python train.py --n_experts=192 --router_score="softmax" --normalize_top_k=true --lr_router=0.000434 --norm="rmsnorm" --rope_base=10000.0 --parallel_block=false --init_std_up=0.0632 --schedule="wsd" --final_lr_fraction=0.0 --seq_len=1024 --dataset="wikipedia_en"
Below are experts of layer 7 (counted from 0) of a mixture-of-experts language model. Rows are named router (the router's row for the expert), gate (a neuron's input weights, with its number), up (a neuron's input weights, with its number) and show model dimensions 0-159. Each number is 128 + 24 x the weight over its row's rms, rounded and kept within 0 to 255. Numbers have three digits each.
After each expert's rows: "mostly gets" lists some tokens that are sent to it at least half of the time. This comes from a sample of Wikipedia text that the model never trained on.

# expert 147
router:097168154132088133123126105145127150157103116115095098150106138148102159140125170108064148123115149121105153142080128107148172105111112134108076151154123158121108156153098123092165135134133158077104120115085162136148114149159115135106108122148085117113133124168170115130140125120173139138122128122166124117093150141114149149122167100129088132096140147127153161138167162130122137108156137142157149109135100090150141119145097102114140117097113154139124121133100124113055125158101155
gate0:078120126097087125101136150168153103098159129153142132160180088164118125116097121142138162170118126084121182155109101164091114135116096120163133126109164122109146135151079115138130098095135132168074150189153144145122135143123121173112125098150131138151089168133117111097102104147149111127133090123133142152094167136145111143124128148103129098117167135122115108141156139123098128111114128133118122147156127115099156157154110155095124116141113103138158159144094137117127128070123127
up0:089124139123129145149134152148193107141145140128158134094154088160151111150116133152117193134099142103116147129114049112084129173135091101121134120095157130133117132127101133134101129104136140142093131148123130140119125146101173162113129108165126121143117164128146142107107130146155132113149054113090151134118141100117119107117123117082123096147144129139093131143137163131143124100132151137132118139155108101122124133157123131066131100134132124148151118080048129130137125102077113
gate1:097150147137131134136115134114104132139096171127128130122118112110112176111156138186103141113147156142103151120076097148147131129132110115081082108139145165117098157108095124158128115092108134148109172128174145151133099147152129143097134132148103086079130146112100114126128128100122105135121090136140153122123123098162089097093107141133095119164100103094109141103158138087086142122137101172146152154076119132109123128099146117077179154149121083133148096130144153109120139112121104
up1:131156173155150102111132092135105106137126151115137138109145120123163173091131142161100107123125140101100132115094104165116133151136132155083081133174141185119115120111115083121113108108105128173147145164187136128088039164123147120118091113141080118108145136118112135124139105137172109151143082125132144107131095109162126121084100133155106154129138098147116114112118147110138116105118109133159157117114097148133076116145141121102164163122122133159118133128099138128131128119110106
mostly gets: ",\" ", "\", ", "\"), ", "), ", ", "

# expert 44
router:144115092134122155166143110157155135130102119126139145148107147121101092100098112161115164168107137143109135125056102116120144103121131134126092103104100169111111108137153112146149101135118150131166101151119142149139085127149116100159190156149133142158168135176126123189142146093094114146119114132162108116164129148112144155127145103130082140120175168140129097100152076099136145143138153148103120125138080144151095145131121089152117111121145116153163128127131124103092121132092134
gate0:127125110107122141116148136139086149099162130158064111119136145152122124135132137134098141157120138142129111084117098171143130143113117154139166128124076098116094131107154144129142111136126106091159114150116135157103114124094112161087082124131179126173138163161125125120151126140133104107167139142120165151136185148128160134132153092114091141148141145130159098089129109150156136147146187147055112101111146128094141122134132136096144183156144133111140099124154103120100098140098131
up0:132134116129137141120127121121122146109159092170074091122117120149121161138143180140076141141136129126151128096102097167147129136105112163099163105119089124095125138139146117156119069139138082108124124113111127155120104131116121161110087131160137127181148184160125124131153164140116127120142090118119158110110184157116122129151131105160102154127160117111172103141130121144128147170178172167091093115112152150118122110119128123132130163141113104144154100146155125102133074144125161
gate1:142152188163159110153100111121117130148093120132171162149137135125117124116129168138128145142108123151126124106135129137122085152113146150111122139111147134139103138150145143155149121169153088155126139119161156130160169163139137133150152161133136161148170125151136115174108175143129139151119117147151150174103159120095083081137103151120119129148132104130107186111135133129093155136108079113117147147109118135151163158107091118191077139092146136140121159122121131159069142142121098
up1:090118152127186103173107100121111094106111145121117130137116130106137142161099149102112177114126146183115124114118142137135103138119106170137138152129102146129116110164122121159125161130142057137104113122120137111123160129110151139152169132134113120135118156125132129148098166170142118155118124129117147150120169119149098124128103163128132157152186105123131190120102129133131146179100117127163117124131081158114144127106127110177101154111145137132112160150127193152090124083137080
mostly gets: "“", "(\"", "\"", "how ", "whether ", "if "

# expert 11
router:095093148092135157096151123121108109105134118105124111138115116142126161128159120184096145176134137116146146106140125146141142114114134133124081172116143115124105128136127146110148136124185123108141146070151139110138105162143122132137085176116178147133105121122139124127095151129167118113119167162145130149130158135122145164175083147142116183144078106141092127165112108100142131118110138080105161121129084084110096119088107099117132093136084142136105086137100128146141126107141104
gate0:137140146143152099061169119118110163144109140160173142121163146095120126125099126117084162116164114119121123141148155125112115146094119141099140153122165066150132151127130118126102148098146139113135155135142140156134099137133171148114141101143132097150136123155098116124126155153161128066125135125174160148102150131168154131117105107157138159129128106119112145087122127117138141168106144108119129121120092153063130105101165124082140081178108100102111127108092156111159150129105109
up0:116100146139119144157137149136128146129125109078097117150153170145087181117169148137103110164092141122102104117108148136110144123161127132097131087150166104100117150119115122088120085147137102117144121155099114119118105137137133164160104083111128136159101105124166120170131115097127136172162141122141158164138109160122109135110112127132096124150146127121151181112137114163135150104117108106127101136127101126138054135087167178143138119120113187112103160124176147122132146166125121
gate1:137123127080164156124098117154116103136173150111169120150141156139165083141156098166141120140128142123127086152140125133155111159132118130120122106122131105119121123115146141139122128091149142129154115098146120112117111144094084097167124134140059152056147122088109158119146129151130063145128149121151128109149121099116116101126124154131126145105128147175114148093138162102087143137113129173157177096112155172101120120140139162122129125113143138175119154115177104159112094154121118
up1:146115097155109137165138155134146166139104103163137130122126137121160109187093164123153128104099072132166151144119101129128110103076154119135135119131133120108122075108132094108144147093127111110110128103143157128110129132079145112130123126163084132113122111126171105154125088104135149116130102113153124102151107155154108174176120141115146140135118143137116108126110112157133092123128127120088106142106134135121086107089139108174135126150119091084140045112121181102159127130139141
mostly gets: "v", "qu", "dec", "Reg", "Dec", "Sen"

# expert 127
router:140089133116159112091093142119107111105120155148160153156115089096091161174149122170127091164089099135181135168141110133139103109103116078102102128130122100157124142092144095155132116140129092106114162097153145083160120132090126145098144137166150148116133122142138091170137118132116137129139139162130127091141172168107155146091129091157124162146125124137084118106112127130125165152134178122155152107121101146140106135122120119096126148127120130127139108106121141162098103121178159
gate0:119129134132148145110174120121132109100141092093120109166123115078143119176157109100122123142124078141117124127119141133135082149115147112158137105123074076116151145125117153151139133137130092141185109139116143123163163114174117114094158094087112101152115115073150099156113103112117086128142118102104130126085107121125153163124131129134104067109135087138151153116116133162118160085138150149060133135158112128135087136133149107146120147152119185130134134131150122116121101146119140
up0:150173136160100150138156123156192091103131127118079139129131111129144104113164123107137154182131173099110110161113141106099141164092140163131105108100117166099094134144154148146142066157117090131123129134084141103090177149136138120130135086063163137130110137131143105178166118128159136122139113137140084140135124131151151139134141126116111102134173135135134162133096144130129141135121132085136091129125128123148110149107137114156127163132129113123128149128128140139134086084151181
gate1:130116120084161133127157132145156131091110138131136124134091145139124139107144162144130103124126162145142090125153130108113132157118131120102165108145132139130129093130150120186133114111117158135128172117097155112106114127111130152138104168143112088131096151089084100168167141123132150100137127109130109156102144068153123204078153162106114112122095126115132126136175074115113126150133101121133167099091121138142109121089138081171120129122108122187125155105155152119132084130133122
up1:113120132149137086111153138137137126147101150138103119126078145137122153097149129171133126120148173144130106121078138130158138130156112110085140125172132156125122122129130146174162168121149114158163099129137110099130154136107148140130105140126160110151118158082080124140104150134132121162108119119124085155175139129126123141099105163094136134144135125140089128148167122112089174147142144088124139114124108098141152149170140116129125133110087136177096143165179107110065078170104128
mostly gets: "depic", "struc", "dic", "acter", "sc", "decor"

# expert 14
router:132126139126147103172164145141127130105089125148060142142126118161132082076159133120130127156185116147099146184124091120172172124112126163101095114151119101138099136166139139118113109147138154150118139152152130147104080145118115143094110135119118103135154158129111152113105139150155131143121143104160119089117168120164140127079150110148122146103141118158123152166133126131103103113158130118137114095136106107138137144125115133171111117144163132109087187078097122117086117143155149
gate0:136107120133104121098136176165174142140155136119074105123111108099150083137124142049126174100155167067140087142148120158156139127097105116128120127134140109128111122144155121146122104115109132105148110124131109112124151140098127135142132095099107143150128113152130112128145105142122146145127125143143152101103105077099146105061153126121078149103132115126063139131151135113073151125133111114111090120131162124118142165124141117133161080079134116140135126135128154111103153130114174
up0:170137139128104142136090171085112123128119103136110151092131080139077131120088126117123069149133150112158090094122134110114104131160123141122107162153112117172129128149134127091118104112125166125119121096119119161134115153136138143135131164163154157101128156132092128120130142128154160122168120138103123163141108070144106113140123092149129106118089133121105088116111143125109095132105099052151122094118136143107134133138104139150105123125081162115115131068191096125114133123128162
gate1:170108119156136134098130159150158107124179098164107134087121127113161146122130112137131100178149100107124130158123135103136148101119131136111120131137143116132132112107143149143116097160148104139128149118170141135117103086163110087121121166178138126175119105128107153167130089108143126093196156113153121151131129102114109147144100202151130141166147114151074141126128116139113113126144106113095112171146155109146151162134102153164155071133141136139138124175135134135104131155097120
up1:147142138168105110096131111140115091109132113160095142121149139133122129149073107133161152127132117125115110117128158113136112121120151134135104132132115123149199114188126166166071105120171121138132137137139129141133118127125090134134117160151129143113102078143154128149141108124123130160152125078131054164156160129120150117129154121119151127150152117097079156123145189128113108093103117140096129183103155139197187131133105150152127101123107129156137118145111112118125130140121137
mostly gets: "states ", "episodes ", "tracks ", "changes ", "acts ", "songs "

# expert 130
router:157151122125146141107130123139122116154138183113085083124150102151111166086156132117148092163133160116126099122137184161102106136139152119103125116148129149120131143131140133142181109134130127158157160132133135074136136152110158132144143111099142151157128158170145136116100079142154103120171141114106105143112093152121123131101178196122113127096088114115120135156102090152093104140156120131117139074165158133136128130121144106146174121124175099132135114140145136129143078138092132
gate0:132098113100134143118138130087099118144141154098092127116088159149097128148121124126164122093149161137123135095106123119174159164104118129125131103142125124140118169097115110116089120126191126153152128109104155133081149125149138137145064119106110116160141187158091124094117146097178100130095103119101128133124140099148149093128149117077153119129110131143152167132094102131136082143150162114120150085144113093115150112123163135138135143151156110116173102134139120110116148135071139
up0:067093120084141141164131160105116135091124114149123149102125177129098168117131118103151118104143128103111109129136112110170193128113115120134130086159130128122134204120112119142131087111137117172112108103129140114154091125110114174153102112084115100094148174120106100134122172120135120123141112136082138141091139091155165118145132145119100121130129121093137166103108102097127130134142157096086128130132122097126138118156146105137089118159133115144126086112161147108109137165102149
gate1:122095152080118114080099142098145088120154117114129140112153113072098119107103114105112166116138127138095124138091137116058133116122149142153130185101090160142148112158107165125143083137116128134141136149144130076080132107158142144131134163156094135098107141120179128176131098170132168156172139134148128145094107122118109130117102154138142126120117141098136125125146094097130091144183126117108130121146154114122136106143157121147112131116152126101083115135103175119143149132137101
up1:176065125114130097133172124112085164147149153167083126138165113143105174164104130168138107152134120095153147101107116125132142129132120115126116115143119146140163135069133137134108138141153151160170102134127125120097151170138086134163143136088158153135134093129138141136103117120144130118124144143096109175136153153165107064160102117143144142132137140138157103137110117176150116158139166119136117092104147128129144145110105100117140078113085149131142162114155111130105109090100141
mostly gets: "Mah", "King ", "Ag", "Pope ", "Maced", "Sig"

# expert 93
router:108139151128102134132155106113087135106134130078097121118116088150104121160136102114169145138147129150156147126177120159132105133180116087137085134156155067123093095156165115076170128134202117165165146126138152120112105150151138110099123103109149099087129133152111133123130134147104135128118129139130153112123140140138097143112103136112111134159102140115093112107112142167101151126147110136158125135127086135146133135154103103114120082154124138152142125133142173130160144051130110
gate0:117127131161118121162110143096117138131150122104143124158102149102170114146158120131129131131134132111099159077150156069166156109134127128092183130132154121128105121103145104148107074072140145085112103125146152156109130133126136127118129174147083100101163156101119176110156145083124119146118101143124132130100125091132138128157139116126145185146074110168128109131156117114154136119171128150139129136118104093177089136154109133136112145148105158155121128113168136108130175102110123
up0:140067122128138123104129118144128145184119098160147116150121153131093114093120141129103154160155112141143145141138121119127117155131152116115121139117125153105121147154126151085152135147149122152053134113108107138131085110110115163097155166102151087165099114167154104135118122128070088136126102100090129119156146144137129154125151157106115140123113127133125151116166100168100149136095115132139098085160101122115178122126095099135099082092118116114173147111081126108133112149118080
gate1:137113120164122129122145096136133131132214097146085092148133147125124121136146093156120089129129158135140079078106099176139132122103111131168106133133166149120131130131191120115120117146136159122105110122140129134095123105166112152075146100135169123086086137129096130108149122126062135125095151125133133132123097178101122127122130141118144076132181131093117119127123125119103153113104102133092125151119177139140163147119072136114125105121128128115123159102153117131148114129097108
up1:154158097119115082125145093125132126142104136100160127121130110126180172094129144179091104168140131121161125151135153128135164137134159059121133163136122169138134177115100134115115100127172134132108142159139153161106093150149105089107122163156161148105149119150083168129096108127121109138107106089106124166077108162126141121166131135133114176135126116155129128125129109085101117157117101115080141158094096154141145145133125140136114147102136147134143099113096128120135084128140125
mostly gets: "pre", "Con", "doc", "neur", "coun", "exp"

# expert 190
router:145093126161164117083098110091109146145121132134129183153126145083112129129170144146117057104145139133158166117113137158153150111151081116150126143125118095105101117113106130136100135142153141149097159133144138126085149154129108169114114113088101156150136154095138152105165121152151141126085108150104127114116138134113145122127152124133116193103126111137140149171120114130173158171093144122069115141145129128126155148144146127109090088110146135127101094113144130150094157094130101
gate0:136121106112113078137103133151132112125138086132119166141153156133138169170135130145132116123108114143193125140067161114101156158135116078121119140106140100065128166143073140110156105103102131170126140093104099143117131135095160118095151087102096130126133156147157138136154125117152110116099119164140131138108106119095140121102114182153086150148147152161137142104116135137106128127128154146163119136141156129157141149113098107128134167090137116107141102120158175141153156165102130
up0:116146097140128139096108164151160122088115128077118100109110084115140107156111126077152154115130123151095126165167148135152102082135133160103149122097115133144108123172169147093084127128141115096084150160148128127138097140164125124126144104159130134112129143104130125135102104153171149118126125188099116137102124104155135134115129082113138147119063119131141145147137211117128131162164120129118179124151099107116135117121101143151122100168095121119134142147121110138148126166126151
gate1:132130107128124173086153104102090134152140112131152093174123114144111123185141113129097116134153169131124109091076177089096131135122095133124080094083107122137111088161134138150136126143119139131130109142150148105142112164099134140119130113156135133158125136135136097104115101073146121076120101149122104136065123126159124155144122115130141100116112169122169136155143161144146102165125130152093109119082097157119120139124101135126094102126116118109129075159077131141143142151104119
up1:086117089107103148118088156143111090127116129129202122115146139110137116126121138158162098110152107100124140094139090138123121100149131110088139115136109136161089126131097112140121126147115129115114110125127122184157078131117115102104131114151109119153122112154135137141203133153155074123072106147097147135109140106145110117101110159123149160130122167153110139131138127186192111151140105096144121115132093121072125112111131129090141132134113121100142160160096151119092147130150118
mostly gets: "ches", "us", "eon", "addition", "itor", "alu"

# expert 185
router:102120119146126132134101177132110116115119130154099106125142173142121127099131091157119161139133140123086146133131177145130131122125157124102184113171119126123105189123122153138097164142139125137142121124146099168144073059107116155092103164104130095187069155121141124098116087098157142123171114111147116166103144117170136158139131157108115097129123137114147092141127162148139098109132107144098155141113156128128140139150147167094120152142127100131117176131131121124100133125108145
gate0:129086148155120133165128145151127076138145178124111085125118140127126116149136084148096190123150116131125148119151104122137171111124122108129154122134139112146124084167163169154131136093145166125127151120142126172125130118109109118121141114150118180129110163092111144127120103167146081132175121131167157134138121121163156134130158144154133132112160132135126122106119141159122146127131107128149144143115150115152165141140100139100126049081153127111093124120121141119083136205097098
up0:094117070118150143124140130141142081111128108133109085114143195106114105102112119190135161129124144139111137155171147062144106162111146089124114121133158137146111145131145127171155117117100135120154133102101126127072124089125105117136134136129120150175161132132130120144149119125115129110093116115131126148133113103152103077103120095135143132099165119130153165153123112113127131142119128105117118112100164102091146144091124155130152037093120142119137117158109107148140105135087120
gate1:089112101117094141104093145139126162127147113142092140121105164151136137134173113114134091148130107158105090136113138074120115143133108153092170092091148130152139096097117108152127157094101073121092113120150146115100129098093120109163130120087122126109113123149127103132156140090153121144090159121152102141121115142198138098116149155128158130112115139142157123133107155155130111140123129140091133126090113091105168132095148126112144140067115111092099102115136149124158189128151122
up1:083117093099104111086151143134126105147166151139152142136147114152102140066150119130085156115109166123142114096077127141113096176124115154126182127123129086102149104132091085166089118152156121147141163098146132121161136127131112134103098152128162109146089188108129141116147131134137110145140106155141129119103148158150101158084132173140131142119115131119091074093105147121122137132098118115102111121125154139101083112133138124158155115106135117114125122100141157086147096132150113
mostly gets: "Film ", "Racing ", "Entertainment ", "Pictures ", "Arts ", "Motorsports "

# expert 50
router:154106141124167125112110146112143117139101130135119130098153176123132093081154126154158147155126137115085120114144124157147143100130118116142150117108166126131134167149159122134101182170098184073132163115139160155161129099138135114144147140104140089176122125124148144123106073118157139099174150088100159117108136150109150128106125138152115125108156135123128157143168112119057144105127125161175132122153171110104138141120081113110123132158156122129132113097127108157092131139128163
gate0:129095122095123123086157126134132191108132104102157090088085115127148107158112121118120135147115112144103123103129137109072148146116093137188149098134144150109111133128128126172114132133084132126136123105121144135130110106149104084104149126111120118125121159110112110128083103126111126142163111128106128113084176089139123099133150114169126171133154109105128130135133088128086138086119138075094112132104150098141152163159158174163144129083155135125098142099157134098105154154160141
up0:111129121150110161136079153136093095157136122130129124157162133124096124122135119147142141135138149136150084131132120127155183150131147153115091162109137097133104110128138103098152117092137161120157102105097104120145096154143142105158153127101122106147081122139156202090167157157137124138098126122119110082132123162094118130093143132096130113121077131150132119111133151121162084124109089150143139105099109105103108104081095075084109109161106147119176133126157119117125107118110103
gate1:162122104142138099152195150119146149132085157130173102137152166114123129097122154148152065116132090126133119078095142113116141126114106146093158104112132123113093132157134117119123114155143130154134119115159162127151150136150091142140113107144126139128094107139128121148134095094174147110160147116151109129158151121089089100102146124129123115164196124111125110128087108141117120120133150130123101138155127114139152152098169109169189088136155146111125171123080109156136145144156105
up1:176127173097158114142172095154134141135064107083140123138093115141096142163158110140149127155097157152146144138135125101131187155068118134101172133135106140134114137174118168111089121134128130122151095124153125146142157136116157111132127150117160106159116111135132081124119116157114150089134109076112102137149138111108089124087174108116150123122111104138120140117121152123171129100161102135151135113142141135131147148125145150153173079155113161086154167104123143133139141135127126
mostly gets: "Man ", "enne ", "Museum ", "Theatre ", "Guide ", "che "

# expert 106
router:114129148121120141106162133094098107056102099141129098125122134125172147135141123186142136138132164144182129141136129125113114128086116136111146103106116121125133138124143158104174143124094112104110141162122137132131108153127119175099161128135125120090135101076162089145157105137177117111117081160137174130141160086152156124135139122135154150156064131114130127121120106125136138120142159146113161169104135126081116133169097119116126135180100100148098129148153095122089100130125105
gate4:136126128112105131109121135143098111181148100101086110109129110156119118136119161104132143171140159104122129131138137085112128171155173115149114092112112165114120124112127151147172089148134156147105173118125135155166132104141096119112139137125123100148130146114132114121125147096097124087130134154140161113109180139129153123150144141121071140180060128117099149138139088138099132083122098147147087121115083149148142115145077099149142139151128126153136144090190109106133161136115108
up4:119110142160145118081144122104177123138130159135164139119117111080167099122138120160116140110115112129103143140098131150126085077161114148120102145102172137138129106147131123093116164148144105073154135104151128133115122113132177114141113137123106107187131110136147114095092130108132112153155145088118139143133086122120094108097090092151190145095172156128107068146106134115151147155124133101092176135148099119098100147142137103112101136105118125124098128162131143140134157145098119
gate5:135111100109120151084170142119091148145133134158113104123178126113181130157102117120130106113117123134115124137111165138125100136144129169085160106095106161113142067095153173179118153079101095152083124134163153081170101138147132122108134163126163105128128158125091104124129116150167081163102096101171158141092138060166133149125123132118145130114115153131150106128121118127145119113132128142136133148138106109125120143122101132096130146157106094111138122126140171120127151127118123
up5:105129187149104114144129153129144160124108147127130173103104102114143120127156108132115111143154075146085170127082122162144138118135122130161107130141151120164122068123135076105116091133162154138119134140082113099157111069127144109152132128138068146097148114157136121118144183137120137104128115090140148152099160148138126134146145130186144104128154121133114097140114130140116119150137139146146129114113133123163133152060098124126176091105140148121134107141111121104116081169122114
mostly gets: "Fl", "Bo", "Min", "Co", "anim", "fl"

# expert 86
router:085096102135158152133097113108132123149165125125075127095109076107129133122135123097167168106123096104073134167103127117109089174118140123082134131117094128112113104120122158153126133099149155131104106122139121091092130103138169145096096137118147178126131130145103116152141128139128167152109119145140139091118159155113104109147169120130097135126140101106104102115091089157155090095149141087110116062134136136120138124159135156171130165114136122118131141140135161112115126108182122
gate0:152123128131124135115139089098132138107117096140147122154177144157124178099119091107158145157119104164107141128137142131107122158117139098124157075114120172137122113150130102127134093138137128124161107145136109128101112113102128143110150090135088133132176126153098050125120090134125129090100117109159139132143080073134098078145120150124122128089101145124113071147142117132160113100139123131127172146099118160152100139117083106128132152151143103082127161174094139138141125095132109
up0:122122094106175157114118109121113125112148143153145107162129125130154143161157128097135152108144112185100115141173112159164137085157148135088119130128106145128151146060134166109147126134169136110119120149108135126159109128134115125073127120134084172118162147147134137128089144059118150111090156102141138105099117134154108124114125129096132151101115105127119111153121100111124127116129098105061093152115137123099124083090087125100149127165159115108098089139110143134153111106126122
gate1:123089092124134144120118169130138134119122139077118138155190158132118089108133117160118110129121112147087154088120139129093108159138148158118146128119137132133144098117124143132114095178114110132170141135129110118101142116107103139103103116137153129162126095164173121148130113146165115092145094104131142101095163109088090084136099087129118136101210123114171134101146110132119095140108143105131096131095119119096087083162098162121158127129145157135135134134098168119129153156143145
up1:115122070098145147136138143126121171126160106119124103112126109130177126106117111094132153100100108133135105137144127157101088161142114145126079104123150162133094104115132136107158106096103111138132084166119133078129101118105079135119113096103138134148145159152117107139177104142169120146099104147121129100146139113131107150175118100118136134166079145119136136056153146149118110147151178141170098123145138102130129128148127106125117123134144139111126131141084123132178147069154095
mostly gets: "to ", "into ", "towards ", "should ", "To ", "could "

# expert 154
router:116109112084126139154102121155149098077122138100183115102138112069114147149126082184162114163115147140199095152103107124111120140135082155148121123150126130109150118117113101139166111105109119132124116120148158138138132127158119141165126137159136157079163124119171127094145120119130103131151112132123120109097109123109148079130169127110113158074097084130129142137154111138114130117160096118127128138108152131133174091103114141127132143159151128102118113174125139115135123192119146
gate0:108132101152121118150098134105106137075116132109112175110183140094126123102124090126139111076130114159118155139078096125136147145127098078152136135129085153130165125127123104111158093097110093114109132130134139140127123097120106118111129107082139122121181184098133146122102108153137155124174131103118139156174142098151098105139154164153082172104095150104135163115120140087111136126133155158131159127140138114099101141143151153079154111137138103117135116122162146151095132137117100
up0:091125115129097112153156095131114098106101118109162128166111141152090156085138132148121130096081140088166129121148134126146112108125126106131103097138124096171088120118195144166101118135128136163135139128117115150128182140138151121153140150152144153155057109097142147133127134105114085111133137137114126109137174128129116163078135099127113100121164100106134121146135113119152133137117113096131125113094060116119125124094113101088101132110149089148153140088122125119133145084138178
gate1:155088122140126121160109133124113130144148117135113140151089155103117102096113144102151097131145102111127114162088115148100138117144112190111132142124098126127156130106144085193106119119153124099102119139140138119125110106182140128152136119149124122085148097142153131150092103133143099127152134154097122128134086070146134112110118117119079132101154128142146147140140141100129137138159127098150164168099105093096058165159113168143150142138107116163127160131155107130111170066129141
up1:110100139144127135071101113134109149146153131103136134137112118103144172124107117108099135160097118119128117085103141115106144125069113149073116155165129150124113092134156154143140131132179116098128175128112111152140104141160149122113135114089155143151172138099086137135125146131181146096094145153112165134138113117105172119130091069126105156118116108125123155144156155116092165119156156139175113139137098091117087146137140164140087112133162105151124145165148147137167135137125125
mostly gets: "bl", "rog", "gri", "mm", "od", "sli"

# expert 170
router:142142138114102117157094176153154116112134126120148143117127112131109115093131133126121124132158137126097151124126160183141130106173164152096158120156117126156107173110128144112116116149159123094112148098173152160154096124096112192179148150100099112121097150145126181140105064080159133107173152124144100123106106117137106109157086156133131116138153152136131112105153092104132131174117159109119120126148180122115110158142126136145152134100149131132162088143153147112151145145133123
gate0:146087125115128142110179163111134113114135121125182149110152143117070090146184117163137136153127147132161105094132101145118131126102132114086162082146131130168138167139135116150124132127079145086132138139145134120114153137119120108169148151097136113142107149141092142173139135136115106162157130128146129160118140131142109089126110150184159110111104154106116127145134118089126106175146126083126102170170127067119132119141149176135079125152163162103147114138114138118140145122116131
up0:131149108130091120103145143128126114096116113119198126102104138127174084144153163135166161107149148094134136097137130163047120147137135116118135084104113116097136158135126097111091143110091092108126115136152145145092106091119123127139163143116102118096116171134125125156105149125133126153150105171177124141121132109187136129122111123182135105112120148105144147094120086082084117157123111108136149149143155111117129103125129157154126118109131149118115075088107112137150150126141149
gate1:122129153127130133137175112135136142100120118164143138161131108115137146136152088147115162114109147139127153092133132102132158141146117133122109105158135096120119213108111168124160099117114091162143103125076111130143172175110073184123149175134127150130161129148134114135113112153135120087065164138126163114097121118103126142119100161119103119136128152132138157109117109118108112174172139124120154164109130101111138123160120122167133126119144152131186125105139101105118120127185116
up1:122101134120156127124129113113150173094111123073071151107153150131105112150151158128135128155151098163112123150146097127125124148127117111167150163119139146123102107172108131114112161118050107083116166131138140137123090098126123118146112114130168174092128131173165111135127104111172104159151087092121121158141133161156165126120106122165122131175125105105141122087137138142126138138158072104130130128135158184149110165083148133113135129144131132135131125140134134104131150158100123
mostly gets: "York ", "Washington ", "Texas ", "Angeles ", "Michigan ", "Ohio "

# expert 118
router:124151097138128123152156124165147156126122118120114133167138145123123173143131108111147150134134126109104159121101129122150123112118150132145121168097096146119125144142102118110086114157064130131131103099141112100170122189084131098103191155144113151126139129148077125155161136147143142150156120187156125075119106154076135157129116122084133163159144144149127144143138156175144136114093133118116120098145122091122137114103115094132082088127104073117158105142140145122131122162109148
gate0:112103097129161100121131100141156107133111132112157128146102112109134160169093128115153138102079129167169129142086142116105141119089137124104143159116148109088114120135104136093107151119139130094107138131084110099149120087157098114134146149131139131108159144171092141141146168078118127080139102126147117158117122143090129161105117145090131113149154136111158117092118112114130104140131123093172161135070146118177114093148127131131125146139124069119165167084083140151157137119132125
up0:111108108124136131112110107131159118112085109113118119151086112063115119145179086053149111120081124147144130159149100117127090125094136141069138153124130130129143105124101153120096119107147119107140085136066115107136113109170092117112103144141132116118131130148088130164146186077108128085152120090162097124146156131151096152103124129111136146151116112125153146143113112107140101136127104096142143117123123110158147088134097135119115123132128098125128160099090142147132126078142132
gate1:149159124172113135136124121128144152116156131160120133105144086159120154166127135176123145172120137112087129141099126146146134137110128150116143153151157139106092109098109132127143124103135131128127140138109115131101146101131110155106127122168118170118115120156100159162117098115155143123132084165158095136166081127141127077086159150113131079113112145096136114144156147124131139112122110102144114094099122163076122178108146163130123141068142123117108174185190149150100124156122140
up1:119144131129150150091153130109149177122116150164096116104160095134148152094137110120125096158135093106111132117106152113152093131117138176143170144140149174109098185162096100128152139112132130144182119127139127138137122135103121188120151124156108148106082156156133176148109119150129126116132101165168140093131122118141100119125135091108107119095128098096149116105144149150130155130120121146129112125102182163081146153115101143152129149103112097151091141173134126125116063133126143
mostly gets: "when ", "which ", "because ", "where ", "while ", "that "

# expert 3
router:137145138131171090128112141132125161140085137146160150181131141134097144061102138120108145124177165121190122155175178126174097130199168115135163132156127087152134120115131120154157142105131146131162148108142157102135148116086143111134146097086104147146111109152132123094125122132135121103164136142128127098124107161128112121105144124159117132107127130148088143129144143157154121128135130148084168137137169134110155089142095135076112123126149140145154137110147147132152154111112129
gate0:163078141122166148130122157130132102139148135135123116124149139135106164100107157130170126139131100126178139167159111134145109119074100126089172118110136123103148115116108124116104130123121137078109156074136118130122167119140109108113172130121140078147136120152109128107106106119084123165143122107164134147119114106142108124135141113110113174146141143149145106131118129119112079105107121137187100167199148112146178133144120139092100116109097110095150114105105193134110136122138095
up0:100121119171074117119132139112119086184179072112121127138073097084159111134168150079172119115102153143127134128130144129142178092138119164117132133157111118102128128121156111147122116136117094100141143168121144093115148144130114137097130148107133134125130114145149136133114169120103140126112104091115089109160126116125123128160057109087108144137156105146149154104132134110149138178157060130125126143119127104109096144111151123160093126100110119144144121112141124143156104106096125
gate1:175163129117118126097147143123146142101133113136128151134117131120138116094127154109135137129114174104127113100161149117188136076109127136109121110148117120147127174181113124130101137153145166133083172173111132124165146154071125139138131134087100142129092118147119116145139129096165169147126162167139133162119115106142143175148113105100107122153155148121117156118151170122127129120114106085121190119128142090135119144155084130109095128086130114185179087118133140112133120142115134
up1:141098115111127152116134112147157112135115084127128157094105150104102113132101154102103126102107120152092157130130120114163130138137148129160148123058131112117134113107118187138087096163123097115151124092166139137094132121116101148180123117122105133166152148129179142145109149109146134098105134109139142135137147130159162121115127141114133084144157090111143115174127132163132123072139121145087125120118072125106096142133160152137102181144104126120168173091088106121129167156141108
mostly gets: "igg", "unn", "ond", "agn", "Victor", "Call"